Weights of a small mixture-of-experts language model, trained from scratch on English Wikipedia: 75.6M parameters, a variant of Muon for the experts.
Below are experts of layer 2 (counted from 0) of a mixture-of-experts language model. Rows are named router (the router's row for the expert), up (a neuron's input weights, with its number) and show model dimensions 0-255. Each number is 200 + 30 x the weight over its row's rms, rounded and kept within 0 to 999.
After each expert's rows: a language model's description of what the expert responds to. This comes from a sample of Wikipedia text that the model never trained on.

# expert 63
router,204,203,196,223,207,175,220,220,166,224,204,173,184,255,186,159,168,179,204,155,168,221,152,215,230,211,191,174,230,218,150,198,180,206,223,175,214,236,253,207,163,201,168,166,203,250,170,180,184,170,227,210,237,218,152,215,189,205,124,244,193,244,233,169,256,258,195,210,219,166,182,179,164,224,233,177,175,242,185,244,216,210,163,213,228,175,224,200,202,224,185,204,198,166,176,202,208,220,190,179,192,166,237,165,182,202,166,168,224,220,214,183,175,163,207,218,219,153,216,224,228,245,227,234,175,266,227,215,226,189,125,193,189,196,240,170,229,201,213,180,194,224,168,212,173,187,179,206,227,231,244,159,215,199,234,145,198,176,155,238,172,167,210,197,171,199,249,218,189,235,165,180,165,207,249,228,211,223,236,168,188,162,239,212,215,210,189,196,225,188,161,159,211,185,229,228,181,186,251,160,234,240,167,169,246,219,269,185,246,182,162,168,190,199,219,163,229,225,193,203,213,242,230,160,212,202,256,206,167,256,188,261,162,230,231,206,242,155,152,211,157,173,179,181,147,169,241,261,220,143,261,219,240,162,220,172
up0,198,215,182,213,242,187,196,195,143,184,190,202,238,231,192,207,225,268,161,204,243,144,251,166,216,239,215,176,192,202,257,201,201,175,255,232,171,193,181,251,216,206,222,183,163,115,148,204,182,206,192,279,224,228,271,206,233,221,216,215,159,191,236,216,161,210,149,168,149,257,200,248,187,171,200,173,167,187,202,180,202,189,208,224,189,201,190,201,194,221,206,137,210,204,145,187,192,168,177,245,218,215,189,147,237,263,184,231,166,135,114,252,136,198,213,207,197,188,271,200,234,148,224,210,273,251,202,153,180,205,183,181,212,196,154,266,208,176,215,217,177,212,191,220,176,149,212,230,185,202,210,248,221,206,185,211,211,230,192,196,197,180,194,211,206,222,229,175,220,200,226,193,211,174,187,223,178,215,168,234,195,222,217,195,249,189,149,140,166,206,161,166,185,211,197,191,216,240,247,227,189,203,207,237,130,184,172,227,177,250,228,227,189,213,158,209,190,185,182,225,167,170,147,192,179,180,225,189,195,227,186,241,210,237,216,201,170,171,226,217,186,222,201,221,190,229,192,173,216,202,172,191,165,230,220,206
It responds to: Word pieces inside longer words (imper-son-ate, so-cket, introduc), s after apostrophes (that's, Learner's), closing parentheses, and the.

# expert 3
router,195,152,148,232,179,173,203,219,179,238,233,137,190,214,210,179,163,176,252,170,201,219,204,196,231,211,167,188,191,248,139,214,168,222,203,200,225,229,227,158,170,197,177,178,255,281,148,179,202,179,206,204,253,201,163,228,167,161,167,191,216,227,156,158,219,203,237,246,219,203,164,192,147,213,173,157,196,251,163,233,200,224,178,176,218,198,250,186,225,197,216,174,192,161,159,171,234,221,229,171,200,181,247,184,190,177,182,179,232,221,221,129,187,192,216,218,210,162,224,243,224,186,186,234,179,203,222,214,216,170,165,234,153,213,205,196,239,223,250,163,223,227,204,206,192,180,185,204,177,217,238,177,233,210,165,188,170,171,130,230,206,179,168,162,191,199,241,217,183,208,159,172,172,219,235,219,213,199,223,194,182,176,196,221,199,247,191,240,222,153,223,203,231,188,238,215,158,166,275,205,222,241,166,186,202,203,277,169,221,210,165,202,190,286,209,190,234,220,189,233,212,248,206,210,238,176,259,180,212,224,185,237,157,190,190,196,263,177,190,233,157,171,166,201,176,136,267,204,241,167,221,208,196,187,229,171
up1,176,237,214,192,195,196,164,200,184,212,204,213,260,192,176,222,177,289,140,201,181,177,270,247,190,135,226,211,193,163,187,189,188,239,217,187,168,200,189,257,189,231,190,274,194,186,256,225,212,199,199,195,172,210,148,175,142,176,205,209,199,158,191,169,194,210,235,223,218,229,222,205,157,182,217,202,192,202,243,219,216,184,238,225,226,218,236,213,251,218,168,188,171,195,163,201,189,206,157,202,233,253,178,194,172,212,213,213,179,162,255,204,179,227,165,270,193,190,253,209,209,156,194,217,213,197,213,216,213,189,181,162,173,242,196,194,238,166,212,186,173,228,173,139,260,194,172,213,218,217,180,220,187,187,210,250,212,227,155,161,154,208,201,190,257,180,194,192,179,168,160,240,218,127,186,186,195,224,190,224,231,253,159,191,152,210,203,197,188,185,205,224,158,179,161,222,191,214,171,244,239,191,199,190,153,199,120,182,232,228,194,158,227,132,197,121,166,166,198,181,186,212,199,224,184,228,166,200,235,205,221,236,231,206,212,220,206,221,228,179,282,199,254,197,210,199,233,172,211,211,201,148,201,279,176,214
It responds to: Was and is after it or he, prepositions like in and from, numbers in measurements and verse citations (28, 27;), and ends/ended.

# expert 0
router,222,196,185,218,189,162,224,161,195,240,176,165,172,233,157,207,185,165,219,188,134,237,167,211,242,234,192,169,224,221,185,226,178,232,212,179,241,233,229,170,181,179,180,154,246,250,158,194,191,143,233,197,236,177,173,234,185,188,178,244,201,234,218,150,251,223,188,217,199,172,170,163,158,229,205,176,175,200,184,228,220,200,165,215,222,155,247,207,223,209,200,222,220,164,171,185,243,208,238,160,197,163,220,161,188,213,177,167,203,214,241,171,154,165,211,239,220,154,180,216,187,230,237,237,175,280,214,226,229,174,147,224,179,179,218,185,243,214,221,166,217,228,217,260,190,208,173,199,224,233,230,166,230,227,233,181,171,186,164,247,187,182,224,237,150,217,241,212,170,244,186,184,173,214,226,234,210,243,226,172,186,161,242,223,200,222,248,197,226,174,192,161,239,201,239,232,173,173,253,150,220,213,170,200,249,224,229,177,223,171,172,140,219,202,193,153,237,231,233,204,223,210,229,155,224,190,246,182,173,256,185,267,196,217,219,219,233,212,180,243,153,200,161,165,169,185,236,250,195,150,242,218,211,179,210,169
up1,169,215,197,233,232,172,199,218,157,237,171,259,205,131,220,205,229,239,125,215,200,157,213,195,258,179,256,202,226,222,160,214,229,167,213,252,204,194,185,203,220,212,249,219,177,149,226,205,280,169,169,195,172,212,169,141,222,200,209,197,183,136,133,196,188,212,168,210,237,190,220,194,258,173,242,191,214,178,231,157,183,168,194,173,204,155,212,151,180,144,235,172,216,224,265,215,155,152,214,173,179,176,173,224,164,196,159,268,178,178,210,235,236,174,233,213,255,241,212,181,166,147,176,206,224,199,196,184,172,229,221,201,163,236,201,168,254,173,229,197,178,186,196,215,249,161,192,212,217,211,195,179,192,170,204,206,256,209,177,194,223,217,199,119,180,234,227,203,183,205,162,201,228,177,172,226,145,248,151,217,226,165,207,207,219,201,211,232,212,213,203,221,161,269,176,161,224,255,180,275,233,172,187,161,189,190,219,213,184,201,242,166,206,207,216,201,205,193,213,197,211,219,191,228,203,225,152,227,158,159,196,177,161,146,193,157,211,218,172,182,182,174,193,216,172,195,209,232,194,207,166,186,200,226,217,211
It responds to: Mixed group: sentence-initial He, who, their, and, numbers in table cells, closing parentheses, and verbs like ride, participate, play.

# expert 38
router,233,194,216,228,187,171,212,226,171,219,127,163,177,247,165,209,181,174,212,215,169,246,208,209,250,228,191,195,251,225,190,184,177,186,214,112,248,218,245,200,175,230,189,179,193,232,162,164,152,188,235,214,223,218,143,188,173,200,146,232,196,215,142,182,215,252,181,223,216,189,195,191,169,218,202,177,156,233,193,212,205,231,168,176,229,197,214,153,223,218,181,200,199,173,191,183,214,214,199,169,191,189,210,192,168,176,167,179,241,221,251,199,197,210,220,212,224,136,222,261,206,179,215,198,164,250,197,224,229,159,103,179,174,201,176,210,215,187,227,187,198,221,255,178,177,195,173,164,242,194,267,181,224,208,234,177,200,227,168,244,130,182,188,173,165,212,205,226,179,226,196,179,166,225,250,199,235,223,259,183,160,192,241,202,190,245,204,203,204,190,180,140,240,154,244,210,200,158,228,198,235,236,176,187,207,203,210,176,227,183,185,157,202,197,252,172,213,238,204,238,239,241,235,189,251,239,255,197,170,209,165,270,214,215,165,179,250,208,164,209,183,189,159,176,161,174,251,237,234,175,255,215,219,203,231,201
up0,217,189,230,143,185,192,174,205,218,160,220,218,218,175,192,198,227,247,223,211,257,184,185,179,192,216,188,226,220,170,188,189,220,170,185,185,174,135,171,212,281,209,242,197,196,213,203,192,248,171,192,199,179,192,230,176,191,203,174,144,184,209,199,189,159,204,265,194,215,246,247,269,217,201,208,243,269,197,161,192,197,186,208,210,196,224,179,179,156,193,209,182,204,197,259,212,154,239,213,223,139,197,175,191,198,217,212,209,192,203,238,183,167,215,234,166,172,195,208,180,180,149,232,147,168,178,154,217,187,214,159,184,248,231,208,236,227,221,222,178,232,199,236,227,215,146,171,204,182,181,140,196,209,206,200,270,198,181,224,160,165,254,223,179,247,173,165,168,260,167,205,219,236,192,196,141,182,205,186,213,295,231,157,202,235,218,197,187,163,183,229,188,215,215,182,188,188,233,202,198,169,187,251,193,205,147,198,237,168,209,253,221,217,208,174,246,214,213,205,215,173,152,192,267,259,182,161,244,203,176,230,180,177,161,202,213,188,270,246,208,185,256,231,222,194,224,133,226,213,228,198,202,138,243,198,192
It responds to: US state and city names and place-name endings, such as United, New, Virginia, -sburg, -ley, -ton, -ford, -borough.

# expert 14
router,220,232,147,201,174,209,161,138,168,209,194,194,195,180,167,180,220,164,202,163,180,213,172,162,205,196,221,208,187,240,215,208,199,288,193,161,225,242,175,252,199,220,162,152,240,226,152,242,192,187,220,187,223,155,169,242,203,185,134,241,159,220,233,163,197,193,192,202,249,183,213,195,199,234,188,193,217,235,172,214,218,228,184,231,163,169,187,214,210,222,249,223,213,222,169,152,225,257,223,228,197,187,211,214,147,176,166,189,210,202,221,207,221,207,248,174,247,186,231,231,218,187,178,195,209,218,178,195,189,146,230,226,204,167,200,157,216,210,180,185,260,231,226,240,227,250,171,240,187,259,218,190,270,180,213,157,173,227,201,269,217,181,261,210,165,237,202,203,177,245,197,196,187,201,201,241,209,226,244,178,221,167,224,202,166,195,203,147,196,208,204,179,213,140,240,168,207,195,191,224,176,255,154,128,237,215,207,188,207,195,159,167,153,186,211,161,179,208,253,218,199,193,271,195,234,177,233,190,177,211,190,255,240,221,211,173,246,230,199,197,140,173,181,158,158,207,230,223,219,159,195,164,175,141,169,198
up0,166,168,174,158,228,180,197,187,194,258,238,203,196,167,189,217,300,250,181,215,207,221,171,214,171,188,231,134,200,213,162,201,228,215,194,212,178,199,210,199,169,201,233,215,214,192,194,164,191,267,189,146,226,186,224,145,210,245,214,170,216,231,176,221,146,196,231,152,187,189,224,262,163,202,242,206,249,187,195,227,247,234,208,196,274,184,208,179,215,191,204,202,238,249,206,245,163,168,193,229,209,156,206,171,207,195,212,226,202,200,222,206,233,159,197,205,166,189,137,173,161,180,202,226,184,153,230,174,224,244,243,190,168,262,202,170,221,162,200,211,169,196,178,183,195,228,234,176,185,170,223,177,112,185,198,198,200,309,209,187,163,188,159,184,202,165,178,210,188,187,197,182,222,194,152,215,196,195,162,213,229,244,213,170,156,232,195,215,176,138,245,236,175,219,214,197,198,262,175,190,179,123,219,200,147,189,218,177,140,238,215,212,210,162,194,240,204,146,173,146,194,153,170,177,208,175,188,143,228,191,235,190,184,180,202,201,240,208,200,192,206,157,191,209,208,210,178,192,200,180,217,215,163,249,176,204
It responds to: Nouns naming categories or formats, such as CD, Cup, band, MF, Club, President, often in table cells, plus stray encoding bytes.

# expert 44
router,227,231,201,200,191,204,187,187,215,205,233,174,180,163,219,164,196,219,182,160,174,259,186,162,161,182,234,265,195,221,202,183,195,185,203,262,174,198,233,143,220,246,211,196,169,121,239,152,198,180,228,198,203,249,176,220,258,209,164,236,214,127,201,184,202,169,183,191,169,236,190,238,210,168,181,215,239,192,194,212,215,165,232,207,133,241,183,197,156,182,191,214,196,167,182,224,190,205,154,226,211,226,200,199,240,219,240,221,141,177,221,203,246,151,253,181,190,185,179,123,164,208,189,205,228,203,204,141,161,231,150,148,287,161,167,228,198,226,182,211,187,251,187,197,236,181,237,171,208,153,249,206,197,231,130,241,226,178,200,214,200,215,170,160,190,178,238,208,189,200,191,241,178,238,184,224,183,195,239,169,228,202,174,212,231,246,185,205,206,259,217,213,213,262,246,223,226,213,231,170,142,153,194,209,196,179,180,183,200,198,201,208,199,163,174,172,208,188,180,195,146,177,203,219,176,158,210,223,241,191,204,167,213,209,212,221,206,230,183,213,169,170,177,237,269,218,193,226,207,171,247,116,200,198,214,185
up0,173,196,203,211,200,224,211,184,208,192,175,249,251,157,204,213,232,186,199,218,227,185,189,196,221,162,182,141,188,204,198,168,236,188,175,167,145,160,186,238,221,148,253,235,192,201,199,221,178,230,180,206,130,226,183,181,224,225,258,169,204,181,265,233,157,197,187,173,214,210,176,197,206,200,245,188,228,201,203,176,195,206,226,201,190,202,150,178,188,152,221,255,212,185,221,239,185,199,236,219,258,221,230,183,186,199,224,210,165,197,214,264,156,222,212,228,248,208,212,153,156,192,185,181,205,167,167,166,169,157,246,222,201,249,232,203,224,166,227,218,172,206,215,151,172,216,178,228,213,186,166,291,185,226,191,176,194,243,232,181,168,180,141,161,196,247,204,195,209,201,175,260,206,199,201,158,201,192,158,235,265,235,201,207,147,185,209,202,159,196,207,185,156,190,173,195,177,216,161,194,191,202,253,208,197,173,183,207,172,217,192,155,187,212,183,274,205,249,158,231,222,177,217,237,222,192,205,134,237,144,182,149,205,169,197,168,172,213,177,173,236,199,201,259,216,200,143,167,180,238,155,278,157,215,156,243
It responds to: Capitalized or lowercase opening syllables of words and names, such as Re in Restoration, de, Co, Al, Ku, Hat, Mi.

# expert 50
router,197,216,134,232,235,216,230,158,191,208,236,246,174,222,161,194,239,166,203,207,223,207,273,241,189,210,208,212,233,177,182,136,204,177,215,163,216,214,193,204,227,161,197,191,231,240,192,196,185,225,240,209,193,169,166,178,174,209,229,169,227,194,226,172,144,169,142,248,196,243,151,200,180,186,256,210,201,213,270,219,170,181,146,190,232,207,183,221,216,233,225,185,204,176,195,235,173,234,168,191,224,186,232,178,219,231,196,170,201,198,159,165,143,210,203,176,253,218,185,207,234,212,226,182,164,120,195,172,215,211,184,177,172,170,221,232,180,247,187,214,234,170,240,185,280,205,184,162,223,194,162,185,239,205,185,191,191,152,259,252,192,182,239,162,221,186,179,204,242,221,199,175,218,239,188,207,178,237,184,146,173,194,175,192,263,160,162,207,185,169,262,250,200,196,227,185,159,226,171,180,158,219,222,248,158,221,212,191,223,196,193,192,256,210,245,190,239,233,226,246,164,136,189,183,164,188,234,191,197,228,183,215,192,257,209,174,143,148,182,188,184,166,237,194,211,197,257,185,187,183,165,242,231,170,208,220
up0,171,188,252,186,198,260,200,202,185,170,229,213,207,181,169,202,216,220,220,206,222,217,185,164,221,178,248,189,218,182,176,200,207,144,223,184,256,162,214,175,179,218,202,224,208,152,202,223,256,234,196,160,212,177,161,191,191,193,184,211,222,204,155,159,153,234,204,134,174,183,220,233,199,233,179,235,235,155,213,211,220,219,195,223,167,219,164,172,115,204,197,177,173,200,184,210,235,236,194,239,199,229,133,238,184,206,190,210,155,149,218,168,188,221,206,211,185,180,149,163,208,191,220,169,272,188,213,231,213,200,230,217,227,231,183,184,144,206,182,268,238,180,209,237,166,240,259,168,230,237,135,201,191,166,207,190,168,165,209,160,165,156,229,198,226,210,227,175,182,151,183,244,245,222,170,207,219,229,208,250,181,232,220,173,165,218,211,223,196,167,150,198,219,214,193,157,235,260,201,282,242,244,196,151,182,151,209,197,219,258,244,232,241,218,186,198,186,186,228,222,187,184,183,251,207,173,178,230,162,206,152,192,165,192,206,214,185,204,245,163,165,199,241,198,286,189,227,221,204,211,228,237,172,226,182,206
It responds to: Heading markers like ==, ===, ====, table pipes, and ---|--- separator rows in Wikipedia section and table markup.

# expert 11
router,228,194,208,221,205,199,217,234,180,234,162,168,165,235,194,169,193,176,223,175,137,227,144,208,228,239,177,208,225,248,176,234,173,197,217,180,230,250,251,177,182,171,169,162,203,235,180,180,157,174,232,217,204,241,180,216,179,195,185,256,216,224,194,159,255,217,227,224,223,177,159,175,157,244,159,203,175,209,174,237,216,214,192,223,222,168,225,213,214,208,210,200,183,163,197,167,237,220,229,178,254,146,239,156,179,196,171,186,201,223,251,198,194,168,204,206,217,143,233,209,217,217,248,240,179,239,199,200,241,167,141,184,171,183,226,189,213,208,206,180,209,226,206,204,187,203,176,183,232,240,232,165,250,211,215,172,175,151,163,232,175,170,249,220,177,252,252,231,166,230,189,186,172,231,235,231,222,224,234,174,195,175,240,209,178,229,191,219,213,179,159,181,232,210,249,214,161,172,238,168,243,247,163,145,240,222,261,178,232,188,169,174,192,206,236,157,231,242,217,218,221,229,236,147,204,223,230,195,186,219,160,263,148,213,206,212,257,168,166,221,175,163,159,180,178,177,225,234,219,170,245,220,232,152,249,156
up1,186,205,175,172,169,207,185,160,192,168,276,189,247,188,244,184,197,259,230,251,200,192,223,190,223,203,209,160,182,206,276,180,214,181,153,191,149,184,206,162,219,193,212,264,167,201,204,208,196,222,201,169,187,172,173,164,245,224,196,193,195,202,224,217,201,174,197,134,207,228,218,187,213,196,195,194,196,184,228,198,201,230,266,225,180,170,158,223,185,180,189,219,187,200,203,172,228,243,215,203,157,181,171,199,201,192,272,190,209,217,236,199,197,190,220,232,242,192,275,210,203,204,217,154,237,169,202,230,155,224,194,206,242,177,164,222,263,214,180,205,182,205,227,208,199,192,166,191,188,138,166,255,141,142,185,212,165,227,185,250,218,251,182,163,199,232,209,199,224,188,302,197,200,150,165,162,207,173,214,220,209,237,167,225,190,196,267,214,243,234,223,186,162,258,172,200,166,193,174,190,191,171,194,153,155,245,211,242,222,183,252,196,184,157,175,227,184,184,129,180,188,178,204,174,196,201,200,202,252,197,213,204,206,138,197,195,148,194,212,143,253,209,161,175,212,196,190,223,200,175,246,169,200,186,255,269
It responds to: Blank space cells in election and stats tables and mid-word pieces like self, ful, ub, an, including section headings such as History.

# expert 28
router,212,225,181,224,162,209,228,155,187,222,179,162,166,227,180,183,249,181,241,204,221,174,186,233,248,244,173,195,232,162,196,197,166,253,192,222,190,227,245,182,180,153,213,206,233,238,197,157,139,173,170,215,215,225,145,214,184,217,190,263,176,236,201,133,219,201,177,211,210,172,177,192,177,227,221,168,201,188,218,180,220,156,152,175,247,214,229,165,185,232,164,178,222,162,152,185,205,210,236,184,237,146,208,194,161,180,180,173,248,194,252,175,166,192,195,157,159,173,226,209,212,250,249,214,185,229,148,167,272,180,125,213,179,165,218,230,167,197,185,215,202,174,198,200,161,192,233,175,221,241,236,192,210,193,182,241,241,146,157,190,225,207,261,207,189,191,215,236,138,237,163,216,231,181,235,178,205,159,195,182,180,182,197,249,241,254,173,230,236,212,173,185,232,202,217,160,208,187,231,155,202,245,189,213,214,241,203,184,223,171,174,167,202,222,201,168,194,219,231,229,226,225,196,254,208,134,248,170,197,165,178,201,197,165,223,228,238,210,169,191,172,248,189,210,141,240,234,233,229,164,252,197,184,225,200,174
up1,207,193,222,205,187,195,223,146,185,191,251,184,215,130,198,170,208,224,168,220,251,171,190,150,221,216,195,167,190,222,189,175,221,142,139,198,203,214,181,166,159,178,238,227,176,203,218,229,214,207,218,192,191,157,252,214,230,232,166,188,220,189,141,201,199,198,245,161,165,180,235,204,227,207,221,177,307,196,153,212,194,216,237,203,197,125,245,181,183,131,171,258,189,217,252,186,214,207,198,224,221,161,176,219,285,208,242,236,229,183,176,273,192,166,206,222,222,149,185,144,214,191,226,206,180,215,167,181,103,241,144,208,228,182,175,216,197,229,198,215,192,213,174,207,224,162,195,199,265,174,169,230,201,188,194,177,215,188,175,158,185,270,195,227,241,217,243,171,206,214,198,193,210,213,173,183,207,177,174,224,214,172,236,174,177,158,222,217,194,225,194,197,242,170,234,162,230,213,171,192,188,189,184,202,253,249,151,190,200,218,185,259,180,233,217,272,175,160,236,235,206,198,197,181,229,180,228,171,216,218,202,231,218,170,205,197,183,179,205,208,204,209,217,199,226,262,240,206,162,209,196,246,174,233,194,195
It responds to: Closing brackets, mostly ) ending parentheticals, unit conversions and table cells, as in (9.28/sq mi) or (John Harding); also it, all.

# expert 25
router,238,214,211,206,222,221,206,187,226,216,183,189,182,167,238,180,144,199,208,187,234,151,193,220,214,213,193,163,242,185,179,188,183,164,177,249,245,191,256,177,216,220,171,178,153,236,187,244,217,208,240,160,197,177,223,129,221,205,170,151,177,213,198,246,210,162,256,223,187,179,207,182,156,214,218,236,196,187,186,237,235,200,190,139,261,196,240,216,138,191,171,218,225,232,200,186,163,157,216,225,176,225,190,239,220,227,165,242,244,205,187,196,158,176,181,238,217,214,180,189,229,191,203,178,172,168,176,154,197,236,165,176,167,245,170,194,175,172,204,183,126,212,191,189,184,180,172,176,213,159,178,198,137,197,193,153,251,222,194,230,169,140,236,200,167,155,230,180,272,226,246,164,220,203,175,207,207,170,243,189,215,174,209,238,162,241,169,161,164,171,235,191,243,215,188,183,174,229,229,189,223,220,243,285,255,233,195,173,226,187,231,218,212,244,188,155,244,183,205,190,242,176,203,189,221,151,219,149,190,196,174,223,198,158,214,194,187,192,177,213,197,250,176,264,223,219,201,184,233,147,205,200,140,226,237,202
up1,208,221,213,226,181,232,171,198,217,200,252,231,194,133,190,202,232,205,169,213,288,266,200,225,178,198,192,185,203,249,210,218,195,185,168,201,222,223,219,200,194,211,191,193,114,193,213,203,253,212,216,212,231,151,189,147,222,246,190,156,204,199,216,225,214,179,244,217,133,194,155,219,205,198,179,227,197,171,225,208,220,214,200,213,206,217,218,257,174,181,179,194,253,204,212,183,205,191,137,163,240,241,306,159,163,196,188,214,179,188,160,194,187,197,202,243,132,227,163,146,256,125,199,168,195,245,150,155,209,198,227,168,201,200,226,139,216,204,199,194,179,164,171,172,218,193,199,193,179,225,129,187,176,131,155,182,206,194,220,197,245,182,203,207,194,192,210,186,236,216,195,179,219,218,198,208,195,225,216,219,165,201,206,199,186,249,206,189,229,167,187,245,207,225,221,269,191,228,195,199,220,185,217,222,176,227,250,185,204,197,218,189,90,203,186,203,195,175,186,187,218,208,214,246,220,134,198,191,167,164,174,168,194,167,233,218,196,163,248,198,195,176,220,178,198,250,216,199,222,196,181,203,257,278,222,204
It responds to: Mostly a/an after is or was in opening definitions, such as "is a river", plus one, two, this.

# expert 23
router,214,215,179,227,153,235,182,196,166,177,176,169,210,239,216,197,210,185,206,171,229,208,178,170,214,189,192,196,210,204,279,186,202,207,177,190,224,215,143,136,197,235,247,228,254,240,221,204,263,204,189,180,177,241,198,198,207,189,237,163,152,201,205,242,164,208,198,187,195,184,195,312,206,220,255,190,234,148,223,170,188,193,203,207,198,201,227,188,201,201,226,131,211,174,197,181,193,220,170,226,206,190,249,179,228,177,184,245,130,212,175,195,160,185,163,239,180,255,180,172,176,194,186,210,200,211,145,178,214,253,205,186,180,213,195,240,180,228,195,198,165,183,196,232,180,159,236,214,213,192,178,242,180,124,187,214,175,262,210,191,198,228,211,161,165,205,206,157,202,174,162,187,239,227,211,221,235,180,164,173,206,192,227,211,205,219,176,228,201,175,278,170,188,205,182,177,163,297,216,205,242,177,219,241,176,190,211,196,198,194,221,185,214,180,215,208,245,201,143,168,181,140,196,252,161,193,184,240,179,174,225,153,169,135,160,224,163,244,266,225,184,170,209,191,217,200,135,195,235,252,208,195,219,177,174,229
up1,199,217,226,190,227,226,162,201,146,254,185,196,201,202,200,198,243,251,186,215,226,174,219,190,190,162,190,196,141,267,185,189,231,161,195,188,182,210,199,209,257,255,223,246,223,180,212,212,201,186,187,149,145,183,223,173,203,237,213,151,223,292,199,211,180,170,195,100,208,231,228,174,234,170,208,233,181,181,171,204,152,153,178,189,177,195,163,191,153,190,200,253,234,195,189,200,189,210,225,208,144,183,174,225,184,160,232,213,165,176,204,190,183,181,154,189,247,203,202,204,240,219,178,138,159,250,203,227,232,170,197,221,196,203,177,211,260,171,199,242,206,233,234,238,223,228,211,253,203,229,211,146,240,217,208,220,202,268,200,221,191,176,198,161,192,228,196,188,214,167,190,228,166,230,149,128,181,145,197,190,225,255,186,201,190,248,227,193,146,204,171,270,163,216,201,229,219,235,185,181,162,174,172,216,157,167,201,172,199,226,182,223,229,126,144,223,202,208,199,188,219,220,208,236,225,226,187,205,222,204,225,239,242,188,183,182,192,207,170,182,234,141,197,204,180,239,171,184,183,240,242,187,145,191,203,203
It responds to: Forms of be and have (was, is, were, has, been) after a subject, especially census phrasing like There were.

# expert 47
router,197,173,160,199,197,188,137,234,188,195,202,188,276,152,181,222,212,219,113,180,216,180,188,226,215,134,227,220,231,170,258,225,207,166,213,178,203,183,163,208,211,166,203,216,186,145,203,194,259,276,160,215,187,230,257,185,190,192,196,179,217,226,239,200,217,184,218,186,214,186,185,233,240,219,234,191,254,140,185,157,155,204,210,166,225,195,186,244,205,211,192,238,169,236,197,198,185,213,137,236,171,241,205,254,203,202,188,206,219,206,205,219,196,222,177,205,183,151,241,204,184,215,182,152,233,156,231,179,164,205,189,208,177,169,100,211,172,216,226,213,191,178,192,178,239,198,226,186,227,210,228,242,166,204,201,182,207,193,200,194,225,225,198,193,263,235,193,192,243,118,193,199,195,216,160,106,211,206,195,181,219,230,228,218,186,173,171,168,151,182,222,273,143,244,211,194,214,206,211,180,182,161,230,183,180,206,212,201,192,191,249,182,191,151,211,226,130,200,189,205,162,167,225,240,154,159,237,241,207,218,200,221,156,209,183,222,195,192,248,157,206,184,174,198,226,229,190,143,195,200,207,220,144,208,217,243
up1,157,214,238,201,202,183,165,162,215,185,236,190,209,190,152,211,190,220,206,206,242,208,197,178,232,243,213,230,187,195,209,204,222,164,175,207,219,187,222,153,192,200,267,226,230,240,152,174,121,151,220,192,171,165,167,194,186,206,206,236,193,170,206,219,167,222,243,185,207,216,233,194,159,180,191,224,199,168,223,236,184,174,212,172,182,221,220,207,159,134,168,211,223,161,164,175,222,245,231,192,191,237,158,174,219,239,197,193,217,158,216,190,206,263,229,210,185,224,281,187,249,242,192,256,203,234,210,256,252,199,229,138,224,169,172,225,188,150,230,200,178,194,207,245,182,225,211,144,192,216,143,182,185,201,254,167,193,265,198,140,180,235,184,184,173,234,164,317,146,211,191,166,204,146,211,178,261,190,213,239,214,205,173,151,161,232,215,236,167,184,215,207,178,187,142,209,226,188,192,189,181,203,194,154,199,184,185,194,208,175,209,196,209,203,217,199,182,195,212,207,184,230,217,192,225,212,218,235,172,226,192,302,189,183,203,194,235,228,165,185,158,219,169,187,182,187,206,182,196,221,220,181,145,244,218,234
It responds to: Pipe separators in sports statistics and election tables, falling between number cells such as goals, apps or league points.

# expert 30
router,202,159,184,226,154,206,210,199,165,214,229,215,209,193,204,211,178,196,223,223,194,177,194,153,142,233,227,254,142,245,185,192,186,178,165,158,217,213,171,190,209,155,155,167,185,240,203,223,145,183,213,198,226,190,189,209,219,168,197,178,217,243,211,207,223,208,248,228,173,208,270,186,192,223,201,174,201,223,208,191,200,170,151,182,226,251,259,158,209,208,146,186,226,153,230,165,216,205,247,228,227,207,180,147,216,189,235,197,226,234,209,216,205,184,171,186,203,196,218,211,232,223,205,218,180,194,207,213,208,170,213,152,197,257,196,176,234,194,238,226,137,232,182,191,169,253,222,115,150,217,190,168,226,219,238,199,213,199,193,208,149,177,224,250,165,175,177,211,133,202,226,185,153,232,198,215,200,157,192,206,177,209,224,225,230,208,220,269,225,218,206,165,170,192,194,234,168,202,182,248,181,206,199,255,135,193,198,219,229,196,162,240,221,215,234,199,208,166,253,172,211,163,203,192,213,208,274,154,197,205,181,177,177,208,163,137,241,152,153,232,138,135,185,237,153,159,256,263,209,165,233,205,187,195,230,193
up1,155,114,164,186,178,246,222,121,215,180,247,209,241,223,186,229,159,175,150,152,237,185,171,172,163,213,207,229,240,261,230,199,140,199,181,215,212,219,173,135,189,266,198,145,148,219,183,209,179,195,217,195,223,224,239,172,228,191,194,208,224,215,217,193,221,221,255,158,182,197,186,209,251,239,192,190,172,196,205,191,177,208,196,188,220,197,195,159,179,180,202,188,227,162,267,198,218,230,202,149,247,216,196,177,230,194,202,227,186,200,213,201,178,189,193,174,247,172,223,174,152,268,191,208,277,192,107,162,185,173,234,119,186,239,197,172,209,198,231,194,169,208,171,205,238,244,227,165,177,257,222,225,205,207,240,186,206,230,221,207,204,182,229,226,188,149,221,210,203,157,221,239,194,211,186,201,145,179,164,216,170,204,200,165,217,184,218,163,214,169,233,175,194,224,256,212,193,194,221,219,222,157,211,199,166,192,172,257,235,213,210,177,232,202,236,228,153,186,242,216,180,230,183,240,202,189,194,164,185,173,231,177,218,234,180,164,210,178,181,133,209,171,162,220,221,169,220,234,177,184,189,216,237,238,161,216
It responds to: Blank table-cell spaces and digit groups after a thousands comma in vote and attendance tables (41,872), plus years like 2008.